python train.py --n_experts=64 --hidden_act="tanh_gelu" --routed_scale=1.73 --norm_place="pre" --init_std_up=0.0504 --beta2=0.95
Below are experts of layer 9 (counted from 0) of a mixture-of-experts language model. Rows are named router (the router's row for the expert), up (a neuron's input weights, with its number), down (a neuron's output weights, with its number) and show model dimensions 0-255. Each number is 500 + 50 x the weight over its row's rms, rounded and kept within 0 to 999. Numbers have three digits each.
Before each expert's rows: "raises" lists some tokens whose logits its average output raises strongly, later layers aside. This comes from a sample of Wikipedia text that the model never trained on.

# expert 12
raises: "2", "1", "3", "ands", "5", "urch"
router:437537516482440460446499472533481488542458407448504518471500522495536428625449491435464300430517494481567468573505490485536470432507517576500479482436485471454595541516545521563480471442486533503558457599588503455647505506494449547446545520457553554557577485490442586394484524448529532437506499392513542503540508554453447425488497465504579578533394499463405426486490542505474565520529450524456504585502441514466624555592509483525555554461430501620523490524496425434486621454548511466482466518390570473574526518364475517478534429484544500488484484503538533517466508465513536449512485493528491556507531529484521623493610500521444474523503486516480562515479474499521527498502466457504551536493432395529554454447464549485483497562474532530488488459657525534540449540514466
up4:537401516466533491499646533484367494432511506537516529471517522519421595419435602512458439634594430535525534511439450476517509563427479575515559440589598493542546405403462547476442537470427567487588554443491461454445483534518501465478519454501539513429498462505541442472446480561562506462543583426512457416474526449519445511493523583517534604561518531477498622508589581467580500459496570482523551503524511469510474504505495521521459507530460428477552482483573464501468521490467526501495499558569566513559464556533454489455548413437575515563542491480539546505468487522477480468532482576525509583449511401471473486464547506468470510489447460553522501532391432585512497519458498469461503495502458541417488490379495493581547539609484434501443543493465619525572555555609527
down4:477428532581449477405608541475559570471491526431525502425450589508474495483445523513548592501521504476449541479526488536510393537615517509476414413562567505569559587514548498516466476483494545503460425387530504462440520516518575490452393451503490468417541515576547504388581503481482409449457478509538619444513521442519484569533545471489513476497363545523494535585550522470508458536522508547513481578465465557489615547525450459545466557529444429556550426547485512461510536416464464500554505527606498489486516469481539447415553441432549491489457438514539591538579439465599515523507470453521448515436506463476489498452580566503385520511394498478499561497548518507534552400533517470619489524544427523498473453430495490519490482526411465551507484560423496406552518477469436
up5:466546469416531470530501489397538479526510504541480514449573552479480458467571497440439546474545449477524528550501534528373436506516468477356462501526470514510483479444514551601517533482496467488553625532643585439506502513497440486477424491479561526554484492476483682557548492442549462534487440460549475349610595463498516445610603529433520503502555432500537555455500492525506599487520492409525474564410498505484470389628484489516549512474517505493419483538547506598488506448642459537478445537412539453396564544465473475522552519495543572442519467468404537509501483471523522503442540463466509481544518420464578567547499513515516536516532547485504504472451466427466447481494513487521480476554529493456487515457485471506501438537590507510550464459403581447562577510482510
down5:432558482544454541532496459353491465512463495525503523542531497525496593433413480531453571429470520562489509567488406498548501491406544468596629521416468613558553532549513530478525493432578496485467459526490569544588573425460496524602511592523599522379550537576490527519517428512371559507520404571494544526498483475474452502471472472482492593490598511517484389510452485479533465574553499482470483473467478484451566502399509465518453494509479569559455562472536596508475548508577534516436372493564508491509523502486462450552571504526485468533488589424481507519512543509575508432421510522517396466477443478561454450539468506452548450506474573528468452500482533509435472459538539540426508475571464442483531464519563510511460444436485422414520514520543439514391598467432558

# expert 27
raises: " C", " ", " B", " T", " P", " F"
router:453433484544523485418392484548523609482510447448513501431525470522504441464512522502504395421457508479561551622528505492465447449532444517487561467464557495456568492570551550539543594443451509610502518485622454430598534531510541462445563514545646419482499478436479488468463514481533539517502521420485484526550546564494467460534396545521507546570417463424520555548483487570501520501447524460469514540513446585507486506516391478492433573497518490523518488529483433481410543490470509568505437549445493551535582552387528454493426482478510506461443454518486465476416498421556496496495467547508393452522495488572498473537516491381504508447623509577557597533516594496406522508516501435486508446580427461516487511460520545463455505592414515633504493472519558604476492523412519
up5:433511426474511439466511453516472551552568541523520600498543439493539481464423379512483483464493549494443433548500409536493453418521503507455520537402516555506517449480483530460529579515375425484389514536503545337517498476494519501428466454564490530606506344472510517477482510578449505482494422441478620440507498538560523479541526510429554496517518462513506536468516638509503592524477452427526491495456515482484490497526553501492482594528434532425459506515584449567459535474549420517542572467550526500494520556543533462548454508560475494465486444448517476497470477386302483517502446551468461554469514490489517498492488476576466461595490596447496465464504514487503488480504483430618451446505577517486534538457442495532549465468612537508498473578527345424466538545507481
down5:503516555472505546525501475616475538504499488538524531574494478494460441488582417374476545454488564516534487409484461465537576562529504491478384533475531462424553435495356426434454531477529465620492495397521405498490546488500513481513439543440551492561476447491413558454488499453460437473479555555503630512464489530577479502464479538454544512488510467554497477510553514494486443588474444482541499525492551501605422531479471541509472531509483509505454542547473518495408544545454666521531544491509595547534485557519484524476660540411432530577441513521433505375514506435493503537554537462522534543409485513506539535515453520547542540458551492380459483475445541447490469483539449516552560535526547503484554512579527477591528460565404510396484449424499459402456482571435564
up6:465478402599445453470488459500480511494608421505474578469476534477484439480438458501503497498512498512530490509553445464510539461460512531526479525505444583547509531384586522471468561404484450585434598498559538389555509491610456419599495484592517634565512446481473527471552543472542566492581439469559620522474488533438453487564546520434446452483585572487495533445553507503501602447435437444534482505476456522608500499539534532575559443570502506452397478502425513471362481509499520539619501582440508506464510605545454386577529491488533397458538524551423529451483520452416505446534526519503409513516530528493530462537465480490511453519536491513528512472547525480508550503514389535517493442488547472521519533431431447526517501555542501484612538522526530509436601481536550
down6:411458527409552548578514481589524583535542538465567386467543480407524486519468499481471532534522480555467442518601417451479471565508409532520402562551512540515523512501427480459502508534522497454440508502597448552481482493516525471439524415543540516464478443400510488495482458519429477487564593522515535540569542463540389485413556554441532574487526487452436375527580546569457547495484444520507480409550533542507492523530473546525510589530532479585523559513461590439415426457434513507531449452555487465428471585580510494481448471518473688585407539488490456401488510483554488519499530438469457497409463447508558449559528495522440490569569477546460497422556461494470440534483427541515471488496547483433522483523561479603557534511482470482517413462523546484417604547463481

# expert 0
raises: " in", " to", " as", " on", " out", " his"
router:450466495463405485466477498545397494545574385404483509518555561567563529598462497509464489425505465543501503588546499486541483402458522603501475472451543447489527449548487570482545593390543495558515431524538462525601440566486472545508466540467590521491543382447476572438552569495496483480492507500581513534595488576518481481530532515387548451517481474520492470457543518595481576512496459550508494509508470515568562439543444558476534524443462529532463625456534439457513625479527527470516536513499436670499554547372443492477531480436541513395514483531570453537474535472565500335543509372539467501479550486572531513533501504504506452538463470479506555534446490428483570553481506462500402498514419394478547495481547482438477502480488477538444503481524567545466471529519477
up4:549419612452480466469556529554415475535542425486532427452473508485436505449558467560468475572489535509528516624524502504539476432503467435510496591546528620501541446547557517522659522463504457532508504424533481392525525533469488489442386436499543446482624621475426517439570568538580560453541470495483524536549585500526538455470448449531465447456579480542475559444497413510486518524546480524487559493409483398510405448456557535397485440561486508521428534527568395495430582599499476460502422482504584457485499519465485474600490453523506482461555516497534428544486509430596539520526503481497424393502500504583390453567531480539546503524527515547508607493495437493511494492487463543478433520509556465491468448489435439567579486564476447496473491521559501515544491464439492
down4:497558478559508456544474444462470431488519560546472462497587494401476377534527517422462486462465569542507467496573584510520480489523555504460518472508450532523493556455486501415481537543477484407541570619456460549429491555435424436518446517460536539534590489504486479390417463536490485598502483538509468434546460469611546476555570370479514452532435555501516508476558529462503488464459550513509505478555458487519569547514466484424451530495610416492547516526480527539528524558481528527523533552603467508551490485600493509484544472499526476498510535583474600442477509567470492542545552574386488420508415498498525548495474621547490451490426503500544365436468546499507489446414575501472479547493460530566464589426464486459434643506477495490440531468372501529441348539502507
up5:611563468499601460476399433561457533570570482378436472427502484475472546547447485525494477453473587431566520517586507487405458480489513594455422554480402519510541465448535496536555470380562471493519481487536551553461492533494486449478515551633489520546516379551458582527536458578528491471491487463506473509599485510473509493588548466475515471461419471464522485455506498543547575512463514474447503467433589564541527549547435477508568467489427478464436538541479500522574539492540420475565589429499510502513430470500448500459526408527461481564567425554390553530555512408515553512509498464556497520506583445445447438499534555604587628511487513428475502473502560523558584456539569421456507449493555432523396469516498478500491481516580450479473503375489499536555462512544534
down5:506499551440533442527474490512515448488544533510424524548496539534445529533484536499434633367555506528527526462623512584467454387442508558546478499540431456400459422480521540472421405398483541572453497596521524553476526513392471430457501476532482405438526450441469488539441501547452450618598494548497509569565499461523508481528533437486552476510539611476405435516561563524434539531514530501488487548569454541525529472501452500434454495451585536508454468509477582437507534518595510559468525468545447476466555431606439513479516457491520484469518612499479571467351445533608551507566559576463509543465434574565595555477505431487465510431440457456444447510532493565492505522469476484570499538491512540429595504479513483509451479508432567492474545475556483529446453454485497

# expert 43
raises: " -", " only", " ("
router:514427542472459515522425470572467493461454419383404476492538542447566470624471556388535395418495429499502492652540426560493559489538578499544493499489531436499545470559549541422514530447549536510444543527486484529523483530503577433527532491524648521450468464499523548423540491495447526548529536464479529438516508565564402411507536552453533444498458499482513523373478528503559493496461463477514496555485480483525486400524479512443509522408535629577431566487491493466471578529619453474485523522472506553534456502405541520541494492461552474429425481604526514448482491484539543334483494557522477518591503451524540557571494525499522448520527535532526501506415547531457479542505457431526474489555357419543551433463475447488516516547488506532505420469527443534531514591492574
up2:528483514488451585388488479342525507504429489436494593404545462551519544476443503537524441535529496570522525440560422515521503456489555472529526496448509452475496600564551515514518478432479391512413576485530520500497533441512571392451410539516566462400464567531564506378578571543457474564495507538444503504482566463523465486510504534419596465550576491552421486441501435435573427528509453478431478568519575440513434455554558543480447491504600483496480504461486377535455495496546525483540511578492594431542532509410497515505460520461493511525420485498409500573528515527512465464454601581579422531438526569486521494522555481447620534479484513499425491475465521482447497575430465495488489451452526503592453523473502467494522545622548420402461471505572552538521491555500520
down2:457548512490600501584456498426490475527622500507466423452508573459424532614488495470506574495469455584601450579399445494490499498521488454404591496480500547482510416490457540445538471504536466495454535523477493499494505479509529561553541431482408522527528424487510509537469526444460485487516462463559442558423581567498503403526532430596530450613514446542525438480514578543470437528557483498434458513485479455491500553582458484505481477553437527394393486539458494455511415504491518521544553448517529603512541539487520515505490521589550443431555401544537627404525543487528599517417524484472471453510503489545597534531543458528446356552571480518526451523488397543514428436531527541541493530476473594394459459466606438492535459551521458484560484412551542522464480475471481
up3:414506484503511491515501415474528476615476517510422487508432526545472476483433419477494507513489440466523507532518526494440480493526492574522578491474617494534560373431573514451548441518488601516469569515502469532510475531627447508546504479470451514453498468452465535504495526546515476505509524493501575491537376550529533472509514484548481442533500389466564519494508536441565518489503448544516476472414406534474534625512543479441466584515431465452473557470548428557432448551493536460609647572512443478386530615471445454501497470601417476609451444502524470541583516450508493514453490530593444488406518434576486505592499562451427510617529511553561489567516477431460503536482462557479520450547428534494497512443492583430522348518575462512449486419517464501520522474518519
down3:584462514434601591475509584574497501444456451549504476463438481548557421535491414541448534456552480541591404488517516499457408533498524512440497510533593510466541457480544536490561559486579455432481531448476448502384494513485429495490503464472475495541539505467602538582476560528500564520456479474568500422475526458534566541466488464450492529446477525490522459527559491525497510462513512453507454465476527498591559523453521515623495531547455417482485602541535453449422527462501504547611468375474422543450562405573483445465510575507553530396557592530458574559499471521459530473476423460508471493481502498549479421578442543512449491511491481425545474532538424564498511599515483571518519456480476488598510546462572448436413498575439510556373477482581428551498527338535461

# expert 29
raises: " (", ",", "ist"
router:467478518489508511391476492519423494476494381452551480481539485457605395526488544445500487531444500459567517533542526454492510466543498492450506442503463469510675514501544552503474462429533556550523412523518504464504477594495438498471549550549533515351543450427466518499567565426449475533432532430498533458552552591470463408510506506505519478593391544455496555379498502521550580481450531503442578598507470531549524494535487523456562507421469619503418585541474488463473547486572485470597522537385527518601491566495455493445489457510550510449455519513519493554534494510562505414497511458567455560528558485533511622499576504541530543499485453517506514528465520579388499475514497412475449478576451397522542554466429380447573511519488540500528494525534504593504483580419470
up5:441496529497521429447520486485499532515520481497478522569494476521538471420561451459592457547549403474495467517546409500479470494617446569462574495558531510520474489561579497528539529484470443449484504548486439462508436483522582510493482512539539473501475474385558453559547495496480546464533503468506473539548621530546484456589431534628485587509509425512477494463611438532501551441496508555473505471406543534475549573463492561580457547486575480423516544517440570516443524466555419554515441495560428527493670473496446441446537544432440518492574544529551534513548397502427537503521416596516544437607580425494483477505480448576456483507460466408588486466451609451429521543517581427537497435512492496513490466444548387448493489530498480466540399455500504632549489538483468
down5:505451400421515475507441537479495475459533468510438511600515521497515544580487564512490494587478407430507526486348528496509548479578481518582485422572472573512483388593445556501536515619473512468592573546453423447506507478565510513522543543403469469496519450462603435501441606577503479512466489529536515431431548506461541538543432541470481548565492576559402482563573492508418492368595434553507459594517528417502518507522555531470553563409470611425493472515535528494451474500426540515513486481454464494471453588495432593483469498527453508488478437489444503487539544420522502493561485553517537569520534507433491442451469466496542536495482432413599539520554509508519525581509534449436411520461424475493384565506486533585473496487429521562487501442509513513463508535418539
up6:458466434495406531506546458409427478423491510464532556561507495522637465615506464464476518462464541522497481555463430490579508590581529457483515410390492501514519515499533520489467481515462566602499425479564509429529502589535484600505417489454459510502545536478519532511511504510505601475407600474550499621448476432466559489547390531398558497577446570438427513527515571567504440454445509443479509438408451502534511519494510482485546521477502420449559565517488489428518517494449547550523468467469411560416548469524559486462520500431464502449558462511588476474520537437510508454535537492540559376613496492502507575497471519462547483535499482537537614509552507465458384504393542549558484532497566506501617525518507496493502499501567532566543486408493504614543454550404471
down6:500477532463513521629451500489431532530465488482490543498512434510453346547571425526505492540485569537457515460522516482531545545537419508466459454544465589514517469466522431452507537513495535465500552505552470506489523516396579458402588543445369458436552526547580494520509576539451512448413433516487526518475564511505504492559481491541515564518529517473527531457578536552535569444515500468508582413562540508463410540471476432539500403423451487513481517425386557421457434423447550464473543507504507493545682446553493515581457509527434415485469563512494491471448457476573538568554434448503519528558494510459550503539481483547594545439473566456514458474498457545495539590467498337467496499575403364534576549434530471526561520553481511477512503515539528525553396530488495

# expert 60
raises: "ia", "ish", "ly"
router:456505530545500493451561556591447562480461378437442408530509515524500475549492494466494441488528521547456460550576437432498505405522514515458494444437459404590707494508462560543456591408448525495512485509530551504591494551517491456432529584503580523473535474479498534539484516485454545418549559344491455552510463512506460421504431517506511454562436548490533486489545483538508548547493468564549573583434466499498423432563522502482580512483455498483505518498453396455405560536524437458562420644404518464618486546523499438529519517559564479472518533502550521622501434454521564387533456499514524543532475450524509505438533486500505496542468536504469562570471500526466569466482496402477493488530496423448507475459572520402488440550536507501434449465579530553439491521536470
up2:500522491446508545417490495559555490473409458512479466487535574539486520498467437490559477488432588503523546533477527497504457433501539533402546498423504533619558460499497502454416486451507495529482445542543532369549468583541515448584388430472540484443559565504487527500522543449421383440518468451503554565452516486563508508430549466555558539427507466450429434554517560495510560629489526609500448586569484447481557439494531425447497460509463459557496518526507544500523530517559532471565440506440559534516539525512561514483550456448550462472540515500456488583434598435556537550506633576479480520426472441486447560461504428472510486523520410476503482361610564552372451467498388547554512475502414460601501506514450550463475534455509476538601443504498484467568541505521505
down2:437493536524505530459582522535587534464416466560473433502407491590340605445610486438531509550499449507503520507537464539578451525429536494503510584470437536534459579428555437475519417441536405502530516575570460486530539523521475576413462512444574479516424625542530566508437471526558484660445552519501518483539461513523561550544474528537492467463506469506480497509599522541395445451512503543532530522526433476508590517547471477452521510386571521533510434466469474399469491449486440580455557494451485576495458505473457500558513437530452518399486471572510529441473498452481531467367539462533518462552472518528426506440446549489503517508577449423528460466516526538457496460491475535472506573503515444505457570519445534409454486525602534518373478532486568398548528521515536
up3:479492393514500370458494573565517474476495410499476553444535464583510436548481481502553498427453461553563558511438491450406507525471522518548469524427412398603553456586449522513464488465447454457471463546568480465494573566481479566524477426559511554561562467559448517558585563553548600524537511515550501447529404483478462527508485550575498466451499509512471567497572453520513504551465409525486496493566523416565458491512355477513436483554516484620470485559459516476559519497544399469570478498442542497519487501549470494451554554485422540488394460533444467503538525459479622477437582513487558500480517549465498557479541492442489455481526509520477546535465529560546567538513468486390382586412466456408397445463515540512485526489496522464423612453479512390551574534485550
down3:530428538426501545496512521486544504577491485481495466533557457483522492606468491466521577473499427494587504493498499507461518567496395461552504465558527578486463414563535509616556526577480472539576517487485524587534496435533559449502508512558422399455499450491508518485496546419517457533456522546477451386527495403365429408483461496473548546552548489526647454466495534479527526535446535487469470516540498577496488503461498396513526442527417529469404522518523482418621537398485483539522545481582485511560462533607455501500483400488514491449538566543568528549536525571504411482415436492554529572453504563559464559464527497495437422444566556446568490501504556530513463455590426551563490504503457558436436428474550443466464509455516377489533471577432595461476457505446428

# expert 58
raises: "0", "2", "1", "3", "Gls", "otype"
router:475488498488504468452455463484401596483502458498565513427467510603534498444536556455509377470493411500551533530592519527476479421536447504532493501472560502543492535515575571472531532490533503582554513511552482524569495565480519522465514542579761465520556483434430602484499488436496529511469577416481519457542523583568497485583418607435481546537414462456449509478511537514494533622426415452456575623492485548585418491526413502451539539439464493454533490515523443474474535449555427558567488585398424512525559579494461511473519528569583466482535497521531545522507561378524517438435501532508466458523523456499502486519501462515455515460461496518535446556389587518437496501580479477513518386509491413496524501497445492509455439551513524545499521513520493467540500491522490
up2:475564445500376555420471442518490490618455455537489450476457554501521488457461384433485522489540499529496476601429474599460542435545470540463537540498510529602475442448432505534506547445430527428411466486517423418482517554488530535534532557565468480552494526429525445516518630529428551615534501519545475526553499479436474508488482502546459486482541510584498529552585423536521572528447462457495418580501499451497531449519485433609473515547488568635466489495545443477448525432659602530415532601543502512492463521523491526556570479538568507444479510448490487471451418445528503523459502437559521461471559497590440559491568494506552558459524583560490427476511561557510453522566595520431441367535477505468480426459459466494476497398516516537498538463506503431507488486466463
down2:489432572474508474608528505521447547540542439565430544484485532495468427467482505633469466452609546516622403438479526599487595489552463487466453454495508539470452530489571499513372591534595462505519465518485429557484503527483493508506477454450582482498515559517472579425467492538555477499562542484551491555511503444544488431440453512512445512376503547487518503472448540617554614504507516457538521562473466531494378538457521500492451542453542506634574561476400462563547513482416478413544566550563602473473573438531559516525425507452420536459456507476506486376455471467491521507489494475527497452492564439460565515436452477453524530479508457491484564444506458507575607454447494543457468541495576477488437478559429462472397549506569526467538511447433463456418484540462530
up3:538491471474464511584536567483552595511521469523420508521491420540612430537499447537553485490466471555469467505546580499513522430594484461555496559455519544530469415441564511588529505515439466463468426546571473481451499554586436508530403496439468533500510484447536590418556550529501447632512498505565553538599470427463499497500553466396459417634525443486570494505578440621554505503493535496430512561416513495569513546454421368462465498530529574425471534424558551453443528484442531517549495446493578528419389548522525391549513490533568466470480488487547471469504493481504519477507478553464442456442583497539562521503482507479446486523596525500412533467577497487469524541456531526522561520527495481486537428589508578400526397518503486524504525411551429435460465431487544
down3:475493556497496527489575463488475492484522581462519561467536505577421572562488529473591572492553546551569525480526521528541524437482571355499500507440477612528487411453503415607447524369491576501520470456564539442571421457520473431484432503496472592449445493496487373477495501548482555486478433523440503504524580414486432576549544541508505561483501548577589535545486456485501486439510402526556408582441579536477515472517508482488620441507514450587399513482467432520507562516534530449484507451380551431477484512560466492585520393555518568448448504477426515443505553478523498495572467550484552475423492535532475494448424552517450491513550496521462574592501529429520549452545434507430545478558504607487435488463488480563480523542459483428436517530478444533440486515597449

# expert 48
raises: "ly", "vel", "ther", "cc", "uc", "il"
router:491455537521484499460573440516480561507506459466504549475544459476571396533450496501571385512438418564483526553538497530477490457554555544449525512522538435512605487481439545535446550483532507505562498561566431493570500450525559474480507479425575446443540502380494515463433506414430578477466512395490496414541582536482431411528378507502518510556437468489516477435547553543523621468419495518419491634511500552520474451477433516385513565417536533566491594684515422510517547521489512527530512551427522509589483528407483456533457525489612524477486508545513507587386508513565480462504500458507530485460528405510443506540486470442474573460458487491504566520458507548447476474550485435396533460512506412472560517570562545448500494584415544455492487509526563518485526545467502
up2:411539540565455429549542477514508517536498539501429505485462671520473515496484480410418483477601529505445504550489463521535456415440543532484551511541531507506516361493488426587462543532583599576547549481490531432477489537567479453379544518412540455542487465499535477476550464478573543510586540354529483463491505576527422517536470490496495376552456554536434513494502506540521447514490525523530561499542442471482409486444528547454536498533448476536512484455454491484435536590502454646594474483467526572585533484452379454490430476568494519449475417459554443520488451473489491436457569560582508565589453453567535516434527512502466435456488577509480460526489443572561539522597513468483489505470440425489530454513481482561572522442495572477521473426499540483357474466515501
down2:465574449565575497561535477462545472427446477461496456451444534566447496461589475477485524529520545578431542511445447431541479544518525462586497538508546460448583554534417481551443520474533490495544496404469557582511486537512457415505411458417502471570475478542420521519608512489554470582563461520498511498530431508453491620564523514521460412434491524522451439561518505543531480532509418470528503561483398466453506485468603562486547480452602434459509431469486476560509481450453525461561477441461539395477461550493558496489523521530477546523500502451513443514552431624535533491559610519530395410523591496505533412479526498448459514451519591440457506560603478528580540454568586460532544577514494453532517450441485520657464405447422507431529425509499528478473490454434445
up3:490468415451457459539483568574474561537475486523484539525517518570461454399499573488477519501437559475513525516454542490525406528520531458519553476459543441484585490502571575515538582457407379529460479557536449510516522550456533459546556460544524497519562470396455527518542546495506518444414499532435617433548488570490515501550538488528572434539507582575551494522539487426527559503520355591538475495465460583449480501532404492529515485435484517467549466450554534504487593519502509486511464557474568593545663596514519532462467346552469510446531500598534453481528489404544512538500568478489567464523464510504478472505476428463405487550534533483518547425495561491460530525534469564486443423505473475542534420530496461399531341506576512505576448463505464518603566458556460
down3:573490423498554491469500467416473520479544518511389501510516484419564506482527490537511517524402490480509497541515492650458544448519440430589488510537496567500507439422473470534397539507567483446473643551527460512499467591510563467531551547558531535484499486425571485479646566534490578501452451489472537488421532475379620516576479509530531437455545545444536595525501519459549430533520477477496561516571498381525502469463500458500528499617487534534493463432493432430473483542463490419408495518413510589460497465494510494502462497586458468552498592554497501472470535498481523465555592536436512525460473506530477530523501384435572447475463519386466485463513460603379443506590535528544531480539491511589402524505497510478534569541525559485539427410499481536420464568499456

# expert 14
raises: "\n", " In", " As", " A", " With", " The"
router:543455476509390477454537537512473541458504458484544487506492508501477486450482621507473378402433513502522477601542516582521505443604505530486550444489492485526517532545546485539480538474529533534525388460514469506568566603523493481505566548508616497566555470484384543530468504496435546471412491421510544490532583455500496407474473510542558485501435476424488425455531552482602530508520473521476530545438460608513399551501436464483469522430501579487587501537545514428473672548530449468488467514479522585545479595404462467437461416510541402385423467501602539487513544407535473488457533444532447436565535424506507567579588545477411546446518573550548535530510478471466495523490517540447461470518468470506452513464549554401488539507477516562538515464579449458467516584509469
up5:516518556527588479422563510448453603488547489488591520491445490624533441537492587446442497368547544500534489553474552516579526471555493465515566492505549495535524535506478438494459474476582508540375513522509392522534354537513426497546550543402523534498554390509459458529464473563468470483481538452562544530547522513532392510542473498539575453509491572515478495583467405572599586534497428493525442555486418454559516473527372504442483445490476617437528487524506456511565618492562514517581468434504540508574476547435460551506607456456484558508454455430525554565444471425441575516497576487472490571566466482498574499508531547525490558472535481449573508573523540490462508531441484407513382438508529492525452498456517508535510465411500566519558481519496497555502525542427480
down5:445551448475579515484493542496550529531523542518531442500539549452517569560472525554581505488447480504526419567507443485509502547685513369424477537475396486495444499478500464419499493480504559440426505509411479550450516527500507448539421437512461532483486445441498497528515481508442586496525488489477478521469528474464553412525456600499495453472542502472595437530504544464458457562552560504458547493569542522503497508507595549420455517443530578508487380485526489534560469431510543411481507464497467510499496499451527491498456518553500455542575452499531531464501531490527512650455442585501499475482524407482543531444417452469509566480532508460595506456501494522410494577474505538559510593485501490509233534587537500431557472547442549505515453455535432522469447578456631
up6:526464507542494525443541518491519447515452492511420530456504559466572397540489531514456549491357486463462484457515446476507551542524544555525471458472475487611526578448522514523514447485469480525493560497524485543539417484468439384450468544506543490513432483521517508497580569438585526385471495520520505509547527501577532501473543468467483567444471521376481491411459564547558509426427581487544541471506569606446531463487507472494546512434456568519456552495516489565488587530475435545502449524510543475539644527544498421527392551493451564440472485550536409416545448586540550440425511497579425500440512477559524494459524477539560514422491526414582445477451453517478485527474607538499436593502475493485491469560417453487513480555535424530588484607461640424560618428490519
down6:507405495445554490554496543539526512455463527536503491523526482603490478495510483543411469470428492540473491524450521540488517493546467524614506512404545413553595513501551456484468453508455486497504598455599498548526491495526431520479502512537647561497452507571437533459566445471555542477439539518441429428449473602488448502425475503587517527580436552483438537544431465439513381503561528544538415483543575473504517599566592458526480562505543477431391382547484493485425381414450502471431568534518506540502526523507480603526535505524505442564414418427487454497499545599479552510451574582427447538488566477540463521517523512536410449462486511453529513506546467539541489525499525436491490529481439504500419487364522579432490460459483616467523568433551527533526484573539487

# expert 13
raises: " ", " the", " a", " one", " in", " about"
router:515530486499405440530540489546444572545534450486490446500580514519545495541391597510434467447482507423510473528525521615543528469499539538426517433454492489541572465540586559476559576542520513593525534483617459431531563496444425502541531537565596495512526520498496491397518504432510569492420527430494548505485475559433469418419487521444575424490434439472552508504544505455458572531568534507469471522528525470519421553613429470464600571475432501431552608476530465455502587444545451496406494514474527550523576577341454455527486475426558502451433449485549501566450574478543450407519490502528512491480480506537557539488567562490543516572495459542459534488526499543418446547541546505489419488467541399487609518463493532436493417508556555487409548516583505518444518501568514
up4:493471456601550499481517486457478543444482528461502488455352599473489539435553560455607473436553440539437509502596503397419497528598528422372494580526521486536466511454548435510545470474526520497515539583517609523560565475476488508499478474469521483509557476450563471452545549414487535551500506414610446462507523552469507467547430499549475509603475530512455521572525462432533527464529450468492513499448523481447560541511411455459448480509452476455501415543546435446545473431480395496573454435449588574427488420443570499476481511574511480552493525462488524547621557546449461542489497567532472474433502552450482557537511577507460439535574464673595546581499495446468545494531416490507526494440488486455537383538479541470465473566466508537476540514493533405463497563457480
down4:426542509544432524549564526473408499509532486466537550509558416447477452570498491466467463429487502465454491474498540515534605468526540496457449532504539470577614551424524411456494538486466542538436548522501457560472532558418507537459409520485501518515464531486515483505452550472600435512450495451542564417481475501501521467551483501459534493448565519582457380467512497458508469468413509450477558537634411508532464502553527404485493490458421393549461524516540553555532590570503543549544536475540529436516565499552554501544604437475514546443614421441462553393558451466496422564575515572526468384488509448592487549475518479550451475502501558542430461587579588524503513568457593541521461556447515459499456432537434500539525402568458537497362566490432437490513486497531494
up5:473500504456582490573512544595487475511400508530514470567643577433509482524549459548531436427437513466552430531533523484486446460539564584431568477423460479477471459453485539488458505503499517475445499454578423470475523566537435584497518478483539451539540525397507573463519516533561459485596563555495474427543578536401549512426383543534479502480393518557528402407568547528485467396504466384445492506446491493515577578432474469462599470458437502503536496456485508574474483508467586552482504521493516495537443444487577538517459485550414520536524513533511578530482506495535533476590554462565538595471534504457436511424549571520551569559546556519526587474576395563515531576498499615389516405519501458476473520492494502479541407542579533449500435470506484544440526514516510
down5:558401450431521506508544476518440502555491429495507473506488502476499557479504452536475532501493465446589522490518443506453531497516466525492515492531519434505383434497494504528509418486487511462465525409527526552474476550538602430496465509520475481439434486439504585575506533583498444573505441537503602658355504480570548534535540481531574492583510521575525576499479417448429481496542498422547499507454628557530533480537556493473466438519415525461535408477532503514496554556494518513506530517523471462421576526454429437518375514436500517600472569481464545472526409439467531539480487457469491465453461528652508458464499406426543445439495454450395474487568537506514580496478536625500508525546511494382515536532522557451578498440443562555495506661532468473543493488468577